{"routed_scale": 3.46, "seq_len": 512, "train_tokens": 270200000, "steps": 7439, "dataset": "wikipedia_en"}
Below are experts of layer 7 (counted from 0) of a mixture-of-experts language model. Rows are named router (the router's row for the expert), up (a neuron's input weights, with its number), down (a neuron's output weights, with its number) and show model dimensions 0-127. Each number is 128 + 24 x the weight over its row's rms, rounded and kept within 0 to 255. Numbers have three digits each.
After each expert's rows: "comes before" lists some tokens at least twice as common just after its tokens as in all text; "gets" lists some tokens that make up at least twice as much of what it gets as of all text. This comes from a sample of Wikipedia text that the model never trained on. Tokens count by the router's weight.

# expert 0
router:152107152140111150177099160140124100177118094119117113157153145127100082149144110131118163122124095144097120096093091153140094180110152132113154130160148140168108133162112133143154157156143112148125097133132108123146113134128098136097157125147153176143121112114166147127076088138110088159144121154099100113154089110115143167172131078130138129112142100108110141115133122106140124149099
up10:145118108112106125131094114107139107132111106121133160148108107143138131138171113138108117105129143119136194123114153124159131091163127105125064117145152149127150109109146080121129166120095156121097139118107136113152144172140127155101151155152134121151140133194129090114143116092133097171080116161120122158116124138093158129122121109080149133139113060075107134115139115165118140141145
down10:104096128119105141069152105093112145119144128141148100114136139126135120152150093144114120149113166120146093129150110128110117058120138119151124121146085106098082140135115110131122172130132124138178139135134089101094139078146132145115136115108144106127144111139156131132144141114139118119110143099167173212131176128172130074105162160098117132153110126122113123140157113094131136158126
comes before: " ", " |", "1", "0", "|", "2"
gets: " |", " ", " |\n", ";", " +", "3"

# expert 12
router:162087156157072127165144134158119101124057082108112102139142102148121152118120134134151157158094106131121132138099090123155105162153140138153154151138136159109167148114149154120145167123113112120165140123091140120122135102114167108124124150099157128110122130127172105110140114129081157153106080156118122115184135132102156172124114099157137131119097125143148163119132146145151153102135
up34:127117191129109142107118062152160135142100136119144109122087145127123133121131139109109145084095125130151106120133120159114103160125139131119149106134145127141131105145096124156105113111114111109091152183152097084144075122123126134170163088141105134115139087118113114112128152145110150133118108160127121155120138103064086109123126115113118108137116102112117102119103144201182155154129
down34:108118105127133109154146124115127144091138130119134140118117103105120125127128086149092121137166133103086099119164108143152135107155126109116155181156119185106117126099139143135122139146082116173146079155123117093128174116104140115115138162079163104146118161142087147148165106133123123128135141120098146124169099155137110097125116144123115159137088141153098162149063153126122086114167
comes before: " ", "1", "5", "2", "4", "3"
gets: ",", ".", " and", ":", " (", ";"

# expert 70
router:131165170148067119126157152144149125171121123105092152117136130157111081134132110095168116150139124158140112127100107143157128131164168154130157111147115106140081147166140132133138188155127108162122103153127152168107158114123105098143090164153122164113165120113137153137081088140102132076135112136127132133151138126121120162130150115121133129142137118118107182151084164119138109121144
up1:111128133161133164119125108107154146124138129133141148124127115164101103136144152123135184135163117122109128117133119106130089112085113110094121111109111123120150102117059175110118114091136180135142133150107133145132076154136165146135124118168130163125126158153132073140111126122171119107123136111130095168107135117143125139084180092140118155159170097145164102170144174110146128110143
down1:116112132132126146129135123083146111116129124136141147074136121101105131123117167191120115119114129126106153170139147155118106110171135126168158155089115130092159117118142140121109136107129147151125160170132103133043150157092122155133144139139124109133169161142128101173148131072094170095107119112099146107088138096113122139093137148132143105075121131136132121160131116104134107090125
comes before: " ", " The", " —", " K", " L", " \""
gets: " |", "-", "|", ":", ";", "="

# expert 64
router:149121140096156130134148171157122100152137106095163160130133129151109136139111133113157192106082121135172160091107132119169162173119126136098116102139147170135129092126153120143126129146134144149079150134132109116150088105112099165161120106140130153086113125113148122127146124102124091157157108148117104084144109180120084162169101085140150105119124144104165136139139112121139133108128
up0:148116161106170139091115150136137133157112139138188114149096119104110106159113098113100174133170092152155187158140135089096099135087151145149109152142159107133108106150114095150118129151089114140090122119133081142160127086132114151145161112131174123112127138119144104123130152155135107172107098128116155099132136110119124092135154112122102118149085107119160116125110149080145112128148
down0:093149108146132109134192118159113135145160110137095123111111131139121135121145108138115104146134133152161182137181134150117140108133125172090161086102173127126113124156161102132143164131141129150147145137116149166181113142099132115149110134122102143133102094103124141143128102142121095105134138143096125148068168120152151144103131107161165123129152124110104112108110139135164149177194
comes before: " ", " (", " |", "^{", " mi", "%"
gets: " |", "%", " /", " mi", " km", " sq"

# expert 39
router:129096173106130135142134186158163115170091081097132153117069118147104142104131131088142175130129128177124121117105159113150130147151137163135133131133118139151098078138116155158147153132160142159069110118131086096125087099152072182116104136119137146120133120100123165105095117128145106140148131127123136109140127149139103141113115153126149115127142098080102146142139110116128132140121
up23:098167111154118159122110112114132119143133101157061121134124117113125180165150129090145132147155125131149109140117110133126132159155095179123126130121146157102132124165099111109138128159163128142132096120117138137165140091193120112149125122122077107097124079149141112135135138131083128131127133113147150085086149156097180150120117126115094132114168143135140097166128156149133120069115
down23:163181158041131135140119090151145083161103136109152122124108136102155135078126175147150147137144144146139156133134126146114100165143120105124136121131177118120138095114098146144100151150112147142130094157150133168099170109144132133104125150163147115129133107111130126091144118147114135113149152127124102121109127108153107119152140174114104146139094153142117183122140132101127066133090
comes before: " ", " •", "==", " Total", "°W", " —"
gets: "|", "-", " |", " the", "°N", ":"

# expert 63
router:135126132109143158103106131063110126152136132160153109132134147079116164130135137133147153131107119093137095100101094106111139101129121132118144158111132135116113145117104158136110102086105085102176116153156123124177136066160164142133122112133118177139100104090101173082125084146149141125115178101176135130122137103131108151118140128134149134142115109151138156127154112110178130125159
up4:113152161120167118106059099142141113166144130127124119102139135190128125090127109133141118145159173150122155144105150093119122120140139170129166120127139140126117128115117106131073144142115083099120140120142131125200108133129128138155144122169129068108124134128099126142166186160139114120119113125100172103085089151114113098125136132143151143142161111137128096130120114157095145150105
down4:101135157129174129136125114177144111113124107119138115120169141118105149135126149174125132107107085157137135167167193167175146132118142172147100148152172140153132145129137109128123097166135168146149116111134160138095154113163097138132102122123156109146112168156127094167142112122128161136077146125113093126097151167137162128139126123139169124121120138135164095110136144166120083133120
comes before: "0", "9", "8", "7", "6", "5"
gets: "2", "1", "0", "9", "5", "8"